Weights of a small mixture-of-experts language model, trained from scratch on English Wikipedia.
Training: a variant of SOAP for the experts, 3743 steps.
Below are experts of layer 2 (counted from 0) of a mixture-of-experts language model. Rows are named router (the router's row for the expert) and show model dimensions 0-127. Each number is 500 + 40 x the weight over its row's rms, rounded and kept within 0 to 999. Numbers have three digits each.
After each expert's rows: "mostly gets" lists some tokens that are sent to it at least half of the time. This comes from a sample of Wikipedia text that the model never trained on.

# expert 107
router:505501447483503522529503426573508473495502406499498521627441429468474543503463572409463473535541522465563514510482507434511461518443491534508561447493544522497523489521512492508510505503530510517538487452500347532436471510467490413492482501512530513521497536517504562426545524487510537498521489515503596450535501536466480525514511508501545518527428561420526504551465495493509477476465
mostly gets: "|", "|---", "|---|---", "=", "ollow", "==="

# expert 192
router:515463503387446572515477490535483474475463386449605513491501432498435515512488512452500474508522509432555522560389527437525485535517501520531586527475507563458512530538543421502507514500510551552522476458532499511486507506415461429409540508545530525528515489539496506474506564489519487490522478521494527468528496530454496486455541471490507521588488532463514484497504511526550423484461
mostly gets: " comp", " pro", "uc", " ex", " con", " e"

# expert 35
router:540465458465458539519456464544458464465461467464537535546453467459463532537455547458458463536552536460540543546464547461535462544465453548537533464458543543457533550540536471458459545462535533544540463454540461545469458543460454462457543544540536537544540540540540522462540548451548536454538460540461539463543463547457462539456537459458537545539462538464538461535459455534539465459464
mostly gets: " was", " 20", " M", " were", "9", " 193"

# expert 181
router:535463462470455530531457474544454459463461466464535541546447470469462538539449546455464468535548532452544543547464555448538468549471453537533534468462542535461531554545531471465461534466536537543535463458538467533470450547460461459462541538538538535553544544537533520467537543463552540452533460536460540459552471544445462539450549463449544554534447527463539475532455454538539459469458
mostly gets: " J", " \"", " 197", " D", " 199", " 201"

# expert 143
router:538467457465456536521457469541458461467457464465544538546456468462461537542456545458459464538548537457541546546466543456534466543464463543542537467461541537456538543543533471464460540457536536547542456455545464543464460540462453456462543541539537539543543541539538522463543544455544537456536465541457541458541456545456463542456543461453540545537461538462538462534458460539542465463460
mostly gets: " G", " work", " Sp", "″", " P", "ac"

# expert 136
router:534465458463458537516464468547458463465460463468538536545453470466461534543456546453455463538543530458543550543469543457533461539461460540538533462456541537462538542546532469455464537455532538550541452455543466539462456547467460460456543540549544535538532542549534525465538547455549540461539464542460536459542457545453458543454544461455538544540462537459538464538455460534538459465462
mostly gets: " A", " Ch", " H", " P", " such", " pop"

# expert 242
router:536463456459451538515458472543455457467456465469545541549456470462461533539463547452457464539545532461537539551470550458539466542465468540543539462463543544454535549543531469461462543454540539545540454454541467536459465540466458457459544537546537536545542542543536522467533544453541537454536459539464537458542456544451452545459540460452538543538463534468539461539459457533545465467467
mostly gets: " l", " Al", " rele", " L", " pol", " Sh"

# expert 92
router:543468452468452535525454456539454465465450472481535531540461471464458545544447548461461459537542534467536547549470540456535463546467458542535532461455539551462536553536535466452459545462532544547543450454548468540464455534458463449457548538534548539537538534539533524459540535462543534462533462545471535464534459540452459547456534460449542545529466545461526462542449461532538468463448
mostly gets: "w", "i", " 0", " W", "pen"

# expert 9
router:540468461465455537523462471538455461469458468463537541545461468466462528539448547451458462532548526465543551548464548456542464541472449538542533459467539538451538539547526473460461536457537541543542456455544467537460461543463454460464546543543545543546540543546536513463540541461547534450534461546461537456542463547455450537455540461458542553537462539463534466529458459533544453465467
mostly gets: " that", " when", " bec"

# expert 239
router:495443484497417500461487468534506467481489442344505569515487457438459559525481507454482420538508595464481527542486541460508495487487491529537492502484571536474501540504497464536509528485537486509506488472535477562491477629477471469514506557506550510533498500509615508468505504502536507450522467523498555494508380521449445553522501420484549508508496504481540443523485472522535498473463
mostly gets: "ast", "vent", " co", "tern", " North", " e"

# expert 33
router:538465458464459535520458467540457461460453463463538536543454468462465537542458547457460462542545534459544543550468547455536466542466461543541537464462542544458535541542530472462462539459540535545543459455544465542466458540460457465458545543543541538540539540538537523464539544458542539455536463541455538455543460543455452540457544459455538545538458539466537465536456459533544460460459
mostly gets: " University", " US", " Cent", "ton", "iel", "ley"

# expert 241
router:539461456464455528518455470541460461463454465461538539546455469461468542538453548455461462544555532461542545542467540455538472542478459541538533463459538544456535544543528471459458549464539529548542455454541463540468457538461453463457542546544537544542536533540536524463540543457542541453540463547457538458543455537456462544451543466456536546539464540462529466535456460536547461461463
mostly gets: " Sp", " F", " It", " Mar", " Ind", " Count"

# expert 186
router:539461454467458541511452468543459455458452464469544539547454472462462538544455551460461465539547530464540547544467545456538467538464461543544543462459543537461537544548527472459459542461540534550545454457546470537463463539461453464457548542542538539549543542542536521471539543459544536459539466540456528454539467535449455535460545462459535544539460538466539463529455461540544463466459
mostly gets: " it", " have", " Is", " Gu", " Com", " has"

# expert 133
router:536466464458458539517457474545451466461457463467537535547453471468464539539456545459457463535544532463543547548465546456541465541469455546538534461459541544458541547550528465459460542453540535545538452458540464539462459544461463457457544543546544542540533543543536524466532541460541540456540463537459536463538464547451455545460538462451544550535462539463534464537461458533535468464456
mostly gets: " are", " became", " were", " such", " only", "ived"

# expert 75
router:541460459461453536516456467540457457463456464462542535538455468457462536541456544457461463533545538460540545544464541457533462542464461540543536464455544544459533543536532468462465546457539530545541455455545460541460462545463455457465544543538543539543541543546537522460541546454546541455533462544462536456535462542458458542458538459460542547540463535464536458537460458534543462468463
mostly gets: "ol", "ne", "vent", "ult", "on"

# expert 248
router:534465459470459531516459465539451458470452463466542535538455476460464539543451549456457461544543530458534549538470544449545469544468458541532534464461544534455532544544525466464458545453542537545536459458538471534464459539461457466464541547546542537543537544540543527463544531458545539464540465548461545450541456552451460539451547464458538547538456543469541462532453457534538459465459
mostly gets: "y.", " This", " All", "es.", "s.", " The"

# expert 137
router:538471459462458533518455466538456460460463468466544538545455469464464535543457552456454464543545533456541545544465549458539470549470458537538536465456539543455539546545529467459459534459536539542542452459544468539471458543462459462459545542541539536542537543539538524458540542455541541455540469543463532461549458546449461547456548460459545548535463535461537460532455460533540467463458
mostly gets: " U", " Is", " Co", " made", " c", " I"

# expert 214
router:611462506469456517511466473509471466477503447483499516571505411487351548518511623466507462526557560480573510507495532512531455528475489552505547422485556516487558546521533502483473525465506574534504481432533436531478490519461491478500542550495504523517496560496499514488538500459523566430518493525478509490492479498484484548471564447475509497505440535492524485531495488618529454495510
mostly gets: " \"", " (", "–", " (19", " (1", "/"

# expert 212
router:570442469446465522469457422555439475489492453427549525544496447452440520517439524451475474512564544481535576558440490408525471494456487528515504469480526567472562553525514456495473569493521553535535462465496493494463475545484486409480563570569515504535510538491558542470533511428521537454525497524459509468509458509501468559434522477447488537525473551504527476536435473493518514466477
mostly gets: " serv", " comm", " co", " man", " ass", " play"

# expert 83
router:539429457456494579455456528492496455469449431492507521482459508445521499544461503491497432526499496387503488565486504495534479503451472531467518519445509564461577473516597458521506569476538489529534493478492512570391422518434489482451495488564530523529514533516489454444546535441521501465521490553458560503513483556500490522524547473471549496502442539453537401467505476547527496464510
mostly gets: "ation", "ment", "ction", "ity", "ations", "istrict"

# expert 220
router:540471482486467495505489393638512493463479371450510512475464498488517531547495527434489486516504573483492504494514546498535405519477514551526576516477506481440552504511549440503359520438548503557529468459579492509487477505470500472503533539504500506535516540505511519509512479494502494508524503517488576429515443530471448503491511436480496531512473523511517483519516484541587445440461
mostly gets: "is", "od", " dis", "enn", " Par", "eth"

# expert 84
router:539461459465456538516457466538455461468453465465543539547455467464463539539457549455462467535544532462539546548464543459532463539467461544536535463456544539458538546544534472462458542455534534543545456461540466541466457540466452464460547549541541537542537541539535524459541545454543540454538466547459541459535463537452463539457545462454538545538460537459543461534457457537545465466454
mostly gets: " Br", " 6", " (2", " (1", " 4", " 5"

# expert 73
router:537460463465454540515454465540456457465452461465538534546452464462461533543455551459462459538547532462543547545464545459535464539465464541543530468457542548457533547545526468457466544459540539543543455457547465547468458546463453462455544540546540538543541536540535526469538541455544536459537459539461542456540462540455455536459545457454540544533465541467534464536458466535541462462463
mostly gets: "ever", " num", " Cent", " Se", " this", "ult"

# expert 13
router:536464454463454536518449472542464462463448459459537535552452472470456538541464552456457469538546537465546540550473544464539461535466457547541541465454541530461530549550529471456463550447529533540540445461538470533463468539462455466454543550542529533540535541545529529471537549451546529458534465547465538460545452544459455541460543469460540551544461537458537463540455458534539465454466
mostly gets: ")", "),", ");", "  ", "]"

# expert 204
router:530458457468464534524451460550461460459455464476544540542462463461468543536448546449462455531540543471537547552459542452536472544463461546534543467458529542466531541546536478466459544453541534540540451459539463537462463541458451468456535545546530540541535540548539523462539540454542536455531477552458540463539462547444473544457543467449543539539457526458543460542463460543549467466459
mostly gets: " res", " all", " their", " against", "ember", " for"

# expert 30
router:542459462465454535517452462537451461466455459464542536542459476460465532537457546453457461538542538458539542546466544460536460540468458537537538465461548538452534549548535468462465543462536536543540456454540464536461459546464453462463544542546539538543541543543535520456539536452544537458539468547465536460538458549456457541455547463455540544532463538461540462545458465530542462467456
mostly gets: " Will", " Al", " under", " at", "ur", " for"

# expert 146
router:536467454467459531523455465538461463463464462461542535546456469466461536543462552457454464535549531467539550550465547452540467544471460543537532452465542549461537544547529468461460541456532530545546453457539465543467457539465442460456548544542541538541538540537537523459542541452539542455531470536456531456544457537453462536461541455451538552536462535470535460539450464531543460466460
mostly gets: " ", " Me", " all", " y", " Te", " o"

# expert 216
router:536468457467457533519455466545464460462458468462540537543459468460463535545455542461462460533550537459537548549465546455542468548465468540537536465461544535461539547542532472459464540459540532542542453459536460535462462538463449461459542544538541543541539543540540519463537546450541540460538463545462539459546463547449460546452547460455537546536463534464534460538455458541539459464459
mostly gets: " wh", " which", " who", "20", "19", " other"

# expert 112
router:538426496449490542535492482609494401437487420396527501509465473483440500542469540455450449558516540449498514521502494511528537518504509587558513513432511574473557512551522487484510539478531497519528485461503501590502475505476491411461566509502522526529566583497544506442552494451531529469576475539501489451491466558490460515475505457457511510530510501444520463525477478511559491468469
mostly gets: "ic", "ip", "ult", "ect", " min", "amp"

# expert 96
router:529470527506481500545491452526473468495432498478523506466440453483440543521486550493512452536554505449473517531479551453563504539448493513498523403484511526479533498528527477531439557453520609515511490489513441503466499523468511479487519503494569510527505578526515573491553516467511539502516490529458533471611440515487478513405551494485647531515496587487537487491478460522512397481494
mostly gets: ".", ").", "es.", "y.", "a.", "o."

# expert 37
router:547457457464450531515443475542451467468453464463541529555451462478474532546471548456465454542550537465530548544475550455523476536466465548534536460470548530471535544548515466459459543446537538556547453449553462550458462526470457461461554546547538553534540545537534520467531549452538549463535464540455534468535455537462471548455536460455541543533459536455539462543458465538544468465477
mostly gets: " pe", " pop", " more", "ople", " (1"

# expert 175
router:527490470495474523458461458578463485475485455446550560532430490453488579526484514459430472510571545451533525523499543452517434544473477534545540455474527499446558535511523482437449528464552546539546450455551463532463479562457474455485557555538514551527525554526542532490560511479548543487525479519461556433537452529457464536457546453474518520526460540490570494529422457528546490462476
mostly gets: "od", "ern", "arg", "ert", "aj", "el"

# expert 38
router:546466467469462534509465459542452465470450472468534536538449463459462542535459558458461462540549532449530550539464550437540465548469462545526533454459534543457540544545534466462455549465544539545539464455539478540464468540459465465453548543537539535548534540542547530463538537448541538460533469548468533455544450543458459537452549467456545550539469541466542472525454464540534468461465
mostly gets: "es.", "y.", "ed.", "s.", "a.", ")."

# expert 179
router:541469460463457532518461459540450464468457465464538535553454476460466538533459543460453462540550533463540545544465542456539464548464454544539542466462548538457534535543536467462465548465541539546536456462543466536462459543465457456457541537549536534545547550542539525463535545460537537452539469543467542450545457547452459544457545463455531539536461537460535465529458458536541462462452
mostly gets: " ret", " rem", " al", " min", " am", " includ"

# expert 42
router:580489477502455573565434513496480472454487441463510528496401441498498512562476488394487487498509555452522617542446539513521504564437522507584525491471488519463498507521523433491464545494562476533529489492604495535493518529453488479481499562546524541542495519515498528488553516476530578462523492513484506439500467519451425520499501474478495500496502510493531455544529472600507433459442
mostly gets: "id", "av", "v", "ol", "res", "iv"

# expert 184
router:537465458462454536518455465544455458466458459469539534546455466461464536540454546456460459539544536463543543544467548459536470544466458543534532463461543539457534545547528470459462543453535533543542458458544465538469459537464454459457542545541544543547536546542534523462541543454544538455536464540460538461543458545451457536460541465454538547534455542463539467535457462536544462461459
mostly gets: " D", " A", " as", " An"

# expert 231
router:537463459469447535521455466542463457471456461461540540544460471457460543540460543453458460536545527460544545544465549459542468544467457539542532462458539543454538545543528465460463542460536540542545453459539471543463460541464455466460547546545540535538538544537535528464542543451540535460532465538458536453543458549455451538458543464458545541540464534459537460534452465536539464465456
mostly gets: "ru", " re", "sh", " st", ")", "ib"

# expert 108
router:528469452472460532513453468531443459467449478469543541536453480461460535532452544456454458541552528442537527541456561447554455552467453545528551470467543535460532547541521474471469548461550546551543464463537481540462461543458466475467553538540553536545539538530540521470534526461547536459535472540477537457546466560445466531445557465455540558531466547473527470545447471544541483468455
mostly gets: " In", "In", " Re", " Con", " Ad", "fer"

# expert 46
router:537466454465454529524457467542454458467461464464542534546455473461459534542452551457456468545549531454538538546466543456536473543468461534540535454458538536457540545550531471466458541453546534545537452460546469544460461538460452461461543543546534534546545537538532522464544539459546535455536461545456535461541460540454454538455545462460537552535455538467533460537454465531541458463463
mostly gets: " the", " New", " F", "The", "L", " Gu"

# expert 128
router:543460453469449524523462467534462460468447467459532546555458467465466545539448548462461473539551527465537549553471544455529463539472464541531524467446553544458531550551526463455459529464532535551536449450543461542471460547466449466463542560542540549538541544530523518469532540462542534468543462538460532457539453537447454539453537459451545547531470544474532465529460449534537455461453
mostly gets: " w", " se", "rist", " k"

# expert 255
router:580463415444513586452489458556472457395480398479518529511512459479413562560519494495472468555524508487552552526503537468556511507451494506491510432473529530494483557538597441519476532492529493522511449473509475496503451551430478483467494561509495502578550473557553519477493469476532560490524461528486499490510441525465484530507518432449515518544464562477565462511542503504527470511456
mostly gets: " le", " Le", " play", " season", "ft", "eries"

# expert 237
router:510498498422471486463484501585440517511478473489533525533461386498391512530494512406496476515533550487526542587492494485515478555478490577497568476486512536499507526589491522492517536478506501540503460490497482489464479498492473464495650521538546542499530487521652505492513553466497537490483501495487501488516474524495486528451538447453521512554474513484521494486455491557536427497428
mostly gets: " p", " P", " per", " pr", " pre", " o"

# expert 123
router:538467459466456538515457472539457462463456464462542540542454470460465537545458551459461465542550539459546541541466543453530464539463456544542538467457543539460531543542530471460465540460535529548539453454546462544466458540464457462461545539544539541542535543540538523467537544454539542457541461545465538461544457544457457545451541460452540546535462544466539462542456458531539467458460
mostly gets: "g", "c", "d"

# expert 193
router:539464458471454539516461467543461459470454465465539531548457480458460535544459551451449469538550528460542547548470552458533457544470457539535532458463545543458543551537533468463461544454535539548539461460543465533463464544466450467461545539541536542542547546535538521461543550453541539453535465542462540458547467546455460542459535459457535551535459537461535463538452462535534465465465
mostly gets: " ex", " Pl", " Will", " kn", " Th", " be"

# expert 150
router:543465454470456534509464459535458466459459465467539533536456471462463535537455547459457470534542540456532543548461542450539466546470466552543532456462543548454549549538529469456462538447534531547547457450547463537461465535460454465463540539543541539541529537537537527463536540449550538458538463548461535459539461544457458543460549457448538551542460541464534470544455466533542463469457
mostly gets: "emb", "oc", " who"

# expert 32
router:531454454466458537508454462546454461469473479472542536555466477466452534534462527453457457536546546469533534548476537470547476561470477530539532472452564530451553552542521470463456534460525527536537460442552470531445465544465465451465542550545545545538528553552545528453533542454540540463529474534476540468551446539459476540449533459451532559523447529465543463548462455545546466469446
mostly gets: "°", "′", "″", " more", " most", " ent"

# expert 105
router:540461457463472541514449464546456460478468462465548533546459479463475541543448551460451465540550536476538544538466557441529467552476457557535553462468553535453538545559528468466461536463532524558538464459546478547459461549452463473460542545536544535549534542554531514465533535451540535460536471532454535450539460544457464534452555463453538546529458520456522471529459457541537461462461
mostly gets: " Count", " D", " City", " would", "d", "ince"

# expert 182
router:543469462459460536523450474544459468460454467473542533543459470456462535534459541458458465538549532457544548541468540455532461540467467548541535462463537540459538541541533467461465546464543540553545452454552467537460459545466459460457542547544539536541533546535536538466530541461538545456542466541459534456534465553451450552451548470451533544531460538455545465535459458530535466463457
mostly gets: " ra", " Wh", " Un", " Re", " De", " wh"

# expert 164
router:531469459470458536518457469536454466462458466458536528548457469463463530536459547455460468534548539459543548547469548451541463536463456540544537459462538537454536552549533469465458543460540540548539461449542469545457457540466452465458542542539539539541544541540538523458537540460538540454533467547461537463543463550457453544458540458452539551540458536462537459536455460531544465465464
mostly gets: " off", "ld", "0", "3", "0,", "ad"

# expert 222
router:531464456467447542521459466542452461468461465461540531542459470457462543549461546461456463541550536465539543546469542454545464537465459539539541465461545544457541544538534471455464544454538538546536457462544471538464462539467455459458543538538543542542544544548532516458546540462539539454531460545462537461541465539453454544456541463451542552533458538463535467539451465535538463467465
mostly gets: " m", " Th", " K", "we", "ai", "pl"

# expert 226
router:545460463467458531516451466545456455467460467472542530541444463463472534546456541453461468541554536466528548534465544450531470538472471544532543465460541544463535535532528462459464552450544532548545458448545453544459459533458456459460544548541539542544542540548536533457537553451539536465535463546457540455546464552459458544461545465457537536528455529455525469532458467533544462462459
mostly gets: " City", "|", "to", "over", " 15"

# expert 230
router:523494517435508501478498400508488491483444474477523512537483448382511522537494501490491497511501507500513500492487508477518521484508437555501508436470548494480523493520493497525500516465506646525498499504563442514424478536459482438367564573511514513521517546517494497480504507439523579423534497553406520483509481505497480507404522463457569513510428526486490466531505453582539495482481
mostly gets: " and", ",", "s,", "e,", "),", " –"

# expert 60
router:562462436437497496490521416555506390482491467504518590531502463440462538502493527444473447528531551494600506545482512477493424505404474526485564535477570552489630526514582535449510517503535529516508488438555447541456514515478506460490514493495517500512520493522527536510536545477517522451507490523455526462567452537506502527495492458491495495526465557422502497512525450543494475465447
mostly gets: "==", "===", " =", " ==", "_", " sy"

# expert 209
router:528462441402484561501493496549498477428469438521504592484469438480370584559491527477504467518528562489565517519480519452499518522507480510519515425453503535476504566540592498442493528453520514521509457459563507511501490581457485448488497495496510599503558480535524534430518492483525604518500501539519573503529460512489495516501533481463515485534478497477532437515473460502560483476473
mostly gets: "up", "–0", " World", " team", " Champion", " sup"

# expert 206
router:498478487485446482522412476525516472436460414441542549518483469496512523569475513478451410534501527474518523516478548502526479497521468523577555488441615509487557497541510509407485536448556510527506455463498488518428509487413491492492526502493498520531548557529504535413569512465492547524517459527467515458532454521450513615471538476477499484511466577464483423489524440485521480481488
mostly gets: "ina", "ian", " American", " States", "ia", "ese"

# expert 70
router:539466458468460540516457468544454459460454464464538532541456464463463535543457549459458459536547533461545544550467548452540466542468457540540536464460539533459540544550530473470458541453543538544541455459540465537464461546466452467459541543545541535543539541539540525461546544462544534457535463542463536454540460546452454540458545458462539542537460537467535460536452459538543464460464
mostly gets: " which", " part", " known", " art", " reg", "let"

# expert 53
router:537463457456451539517460465536452455468458466470537540547454468461463541543453545453459462538538530459542541545468548457533466547467455538539532467460537542452536545538536472463456542453538536547541456458536461537465466540460454464454537542540543537542540536536536515458542536456536544451540463542463545460539466544448463541455549462456543548534463542460543461530461460534545465463458
mostly gets: "istrict", " 4", " over", " 2", " not", " form"

# expert 176
router:540466459467448538515455465546463454472459465467537541544452473454472539538449547460465461537549534464543542544461543455538467549465460534534535469456541540456536548546530472461457542456537531543539453460535463545461459542461456462458539546543540538543542544546540519464543542459538537463540465546463545459545461543449457542453542460450534547540465534467533464532455460541541458465461
mostly gets: " known", " name", "im", "th", " including"

# expert 191
router:532465453469457538524447466541460462467454474471536532550452470463466535541458541457458458535544529464545556537466546459539458542473458546541539463462544536459534543537533465462458543460539535542541462453542461537470457539466451469452549541536540540540539541538540533469548545451547535451534456551452534465546457543452463535457536457458543546530460542459536464537453465537538461455468
mostly gets: ";", ");", " De", "}", "ath", "em"

# expert 61
router:540467455461458537522459465538465462467455469471540532543454469461455539540452550460458460542549535468543549551468549455536464543466458546532543464464542546464535546546527469462461542460535531547543460458542468537465461546462461464454542540545546542538542541539537520470541541453542533455542466538465538455542459547450451539457540461459536547537458540466536457531449456536538463463463
mostly gets: " C", " sub", " St"

# expert 15
router:533463460465461538519455464542460455465456463474539542543457471464469537543467550457462468545545531464541546545473551453533464539464465551537532461453540533462537545537529466452457536466539533543541449451542462541465454545457458466456551543546540537544538549546544522462537545460541533459542471534459544464543466542452459540451538460455538544539461532467539461537448456531540458460462
mostly gets: " be", " or", " New", " Q", " US", " k"

# expert 135
router:533463457462451539513457465537456458466451468463538539543457475457461535535452548457460460538551533462537543542461540458532467543468458540545535468460541542458543541542536467459458543463536540549540453456543465538461457538456451463463542539537544537546540540547539534463542545452534534459538464540470543458533463543456453540452546462452538546534456541462535468539455461534535460465458
mostly gets: " An", " would", "$", "ib", "ouse", "overn"

# expert 162
router:546467470459475546518445464541454464470454475480542535555467485464461536545447539458466466538537529457544550541459561448531463551465473554538546468456542528453530539549524490457467531458536546552538465465541485533441456540460448478461535538538543544532547539532540531461547547456535532458536468543458549449542472535453452539453557460469532559534454539469539465531458457533536456463453
mostly gets: " Ed", " ed", " John", " King", "@"

# expert 218
router:537466451465451540521460462537461456462467474469530533544449467451466545542449531457450472527540537455540541549462544447551470547471455544544549456462549546453531552540530470449472544454528551540537461463545472525461466531463459475466542541539536543540541531552531529459531535462553521442537479546470556457543452545450452551466535462458551547536455532458533472533457466536536474468462
mostly gets: "ong", "ai", "!"

# expert 44
router:527482470469446525509441481547471474463456468453536543542446453470469550542464552451451455539550514466549559536461540470539458528480456535540557473447548530464543530537529484445473555455545543538549457459528471541462460528453461470459549546531538530548552540553531525477557542460536528469527470545451518449535465536441474548458558469457538531530469554457536461524450459540539457457455
mostly gets: "ia", "nd", " American", " Feb", " April", " Apr"

# expert 54
router:539461456465457537513464464545458463470461464462542538542455466462465533543455554452458461536545537461544543546467546456531466542467458544541533463460545545458536545546536472462458544454541538548538463450543458542462461538465461459456545547540542537539538540540537527466535547453536537456541466538456535456545462542460460537458546459459539549534465535464540461531453460539538466464457
mostly gets: " dis", " mon", " cent", " fl", " through", " "

# expert 64
router:528463457482452530506440462534450454464455461477535541540462471461454533533445541454478451537541524450533535547465537449544463551466462541536536461467538553466541545526521463469478538465542553555543458479552454546470455547465463449465533534545531536527548529543539533453532532455541545462530450555474530478552465555442447552463556470463540534528456535464518455536449466545543462465453
mostly gets: "In", " In", "form"

# expert 0
router:551475460456471535506440454539453451474474478488529537542464488476461556539453532452481464536538536463526544552458539454538474542470449522544513474457530550458535548534538468462451547456542560560535452452553463544466467551456475456442552548544511544538541519555537545458538536453553528482540470524464550475542450540450470537466542462454540534542450529454552468537472456528549489458447
mostly gets: " For", "ouse", " for", "ior", "ese", " had"

# expert 23
router:539463456466456534512457463538457459471456470470537538542452470462464538537453547459453466537545536459537542543468543459535463545463462544542537458463541537458538549540531467460456546456534538546540458460538467539459458544468451454461545542541536538545537546541539518461545539457544534454531469547463535456536456545457459541452548456453540543542460541461542460538455463533541460467458
mostly gets: "it", " in", " en", " on", " during", " En"

# expert 236
router:540465460466453538525459458544452461468455468466538537541457466460464537546459544462468459539548534460548549548464541454535463543467467545528536469453544545467533545545535470467455546462540530542542453451539465537461459547460462463460538541538544541541545541546538525458536548452543541454533467535464540453545464550454462533458548458459529544535460531465538461536453460541536466457460
mostly gets: " with", " their", " being", "'s", "rough", " pl"

# expert 63
router:527469464460454531540446462526454460474462460459545530540451473464465531541451553453458470545550538474547549545470543451543473547475449542539533455470539539466539545544525461453459540454531534546545458445545479533474461542467448469452545542540542527539542537537543530463536540464529532450540473536456529445542460542452457540458545455446548547543457529462541464543456468533537463474466
mostly gets: " ", " im", " ex", "j", " y", " &"

# expert 130
router:541467462465456537509460462546455463463455460469538539542451468461457539542456544458456469535542535462538544548471549451536465547462460540544534462461539541460536548541528467459462537458537538539544459454543467544460463540463459460457546542542541536537536542542539520464538543461543537456537464541461536453545461548454457543452539457453536544538461536465537463533453453533539460465455
mostly gets: " end", " September", " Bl", " or", " most", " Aust"

# expert 28
router:540508504475473598554462453546473483481475473509580534544491425465394554528492572489443514525572611474585507519435525498542448494495485546499478486469503547491520514509546450517489497462523535527519471494519456514481471498478454466506521526518536570532539506508527588484527484498545588443548436511483516486602488513474458530469527459460564547535487515469491469547515471554520447481461
mostly gets: " 201", " 199", " 202", " 19", " 200", " 197"

# expert 244
router:540463458466460542520455467545459457467456463468538534545455473458464535537455549458457470541543532457539540545467544457540464541463461539541536467460547538460539545541529470460460543455539538548542456459544465541462460545464452463456544537545539537537539544539537526464537542452538538454531463544459542453542464545456455542454542456461539542537456544465537463538460457534541462461461
mostly gets: "'", " For", "ted", "é", "iz", "ous"

# expert 235
router:554406486482404500539498460561461475469497511507527480502463466481460503578452482463433444516507516473483504493420524499537489502432466512550485524442500534454491536487514506477384552476619521522558455495550483520489499521425485483502623535523528505517534538500527606477530479489544534465535506492486501502561444565472471516497513462465517482532458492504555495563507495507516464447445
mostly gets: "ir", "F", "qu", "ik", "ail", "erv"

# expert 155
router:541453466467453534527456474545459462469456463486536534534456477462464535550455546447474463545541537453538536549456535460545467543469475548519538472448539545477548540551538467459458547454537515543537462452539466545448456547461454460450541539541533540536550536551538528466527543445539548459523476555463548455547466550465470544463553466458533543538463541466533465541459462548548463458469
mostly gets: "istrict", "vi", "ation", "ations"

# expert 153
router:543391482513474483574474379527449476433451495492506555493477479457444505506491510386466473507539546501466527491497503479508485549456460541553513510461510520451495575512530439440475516493598500567585486469485485520496476568440491481498510540512511511514570449521525497492567521495526511473540502537497503437507495568494444529452531498489514513514458527462574420501516456500529411480476
mostly gets: "ud", "ron", "ran", "oun", "rit", "oh"

# expert 27
router:530494415480505506557481524539488454478434470446495553528476486469476539583463577468508462502511540495479502521499490488651443547395513545502503517473568560480527490563494491456478536446529561512577496439589453563435495587457512450516493505534504518555511502521490506488559501434524531470523435519473529484490473534470505508486541451456496486513454515480550476492509484538555517476465
mostly gets: "es", "ers", "ens", "ts", "ors", "als"

# expert 18
router:542466455468452534518458461540463460468453463464540533544454467463456541544456546458452464545540532464541541551464546459536465544469463545539541462462537545455542543545529466463464540456536532542543455449550464539465464540460456462460539548541540539541536545545537522462542540461544539458533463548458538455539466542458460544452541462459537541535463536458539461533453461531537464463459
mostly gets: " from", " on", "son", "°", " Nov", " serv"

# expert 138
router:536460459469450533511461471543455458466458467464544530537453468459466538544455553457456463536547540461540547549467553454541467539461459544545537458463547536451541542545529473461463541450535536540540461465542466539459464537468459461464548539545541537537542538537531510462542535451542530456537464544460539455536463546455456545460544456459544546539456546468538466533456456533544462469458
mostly gets: "ist", "let", " Te", " only", "og", "ever"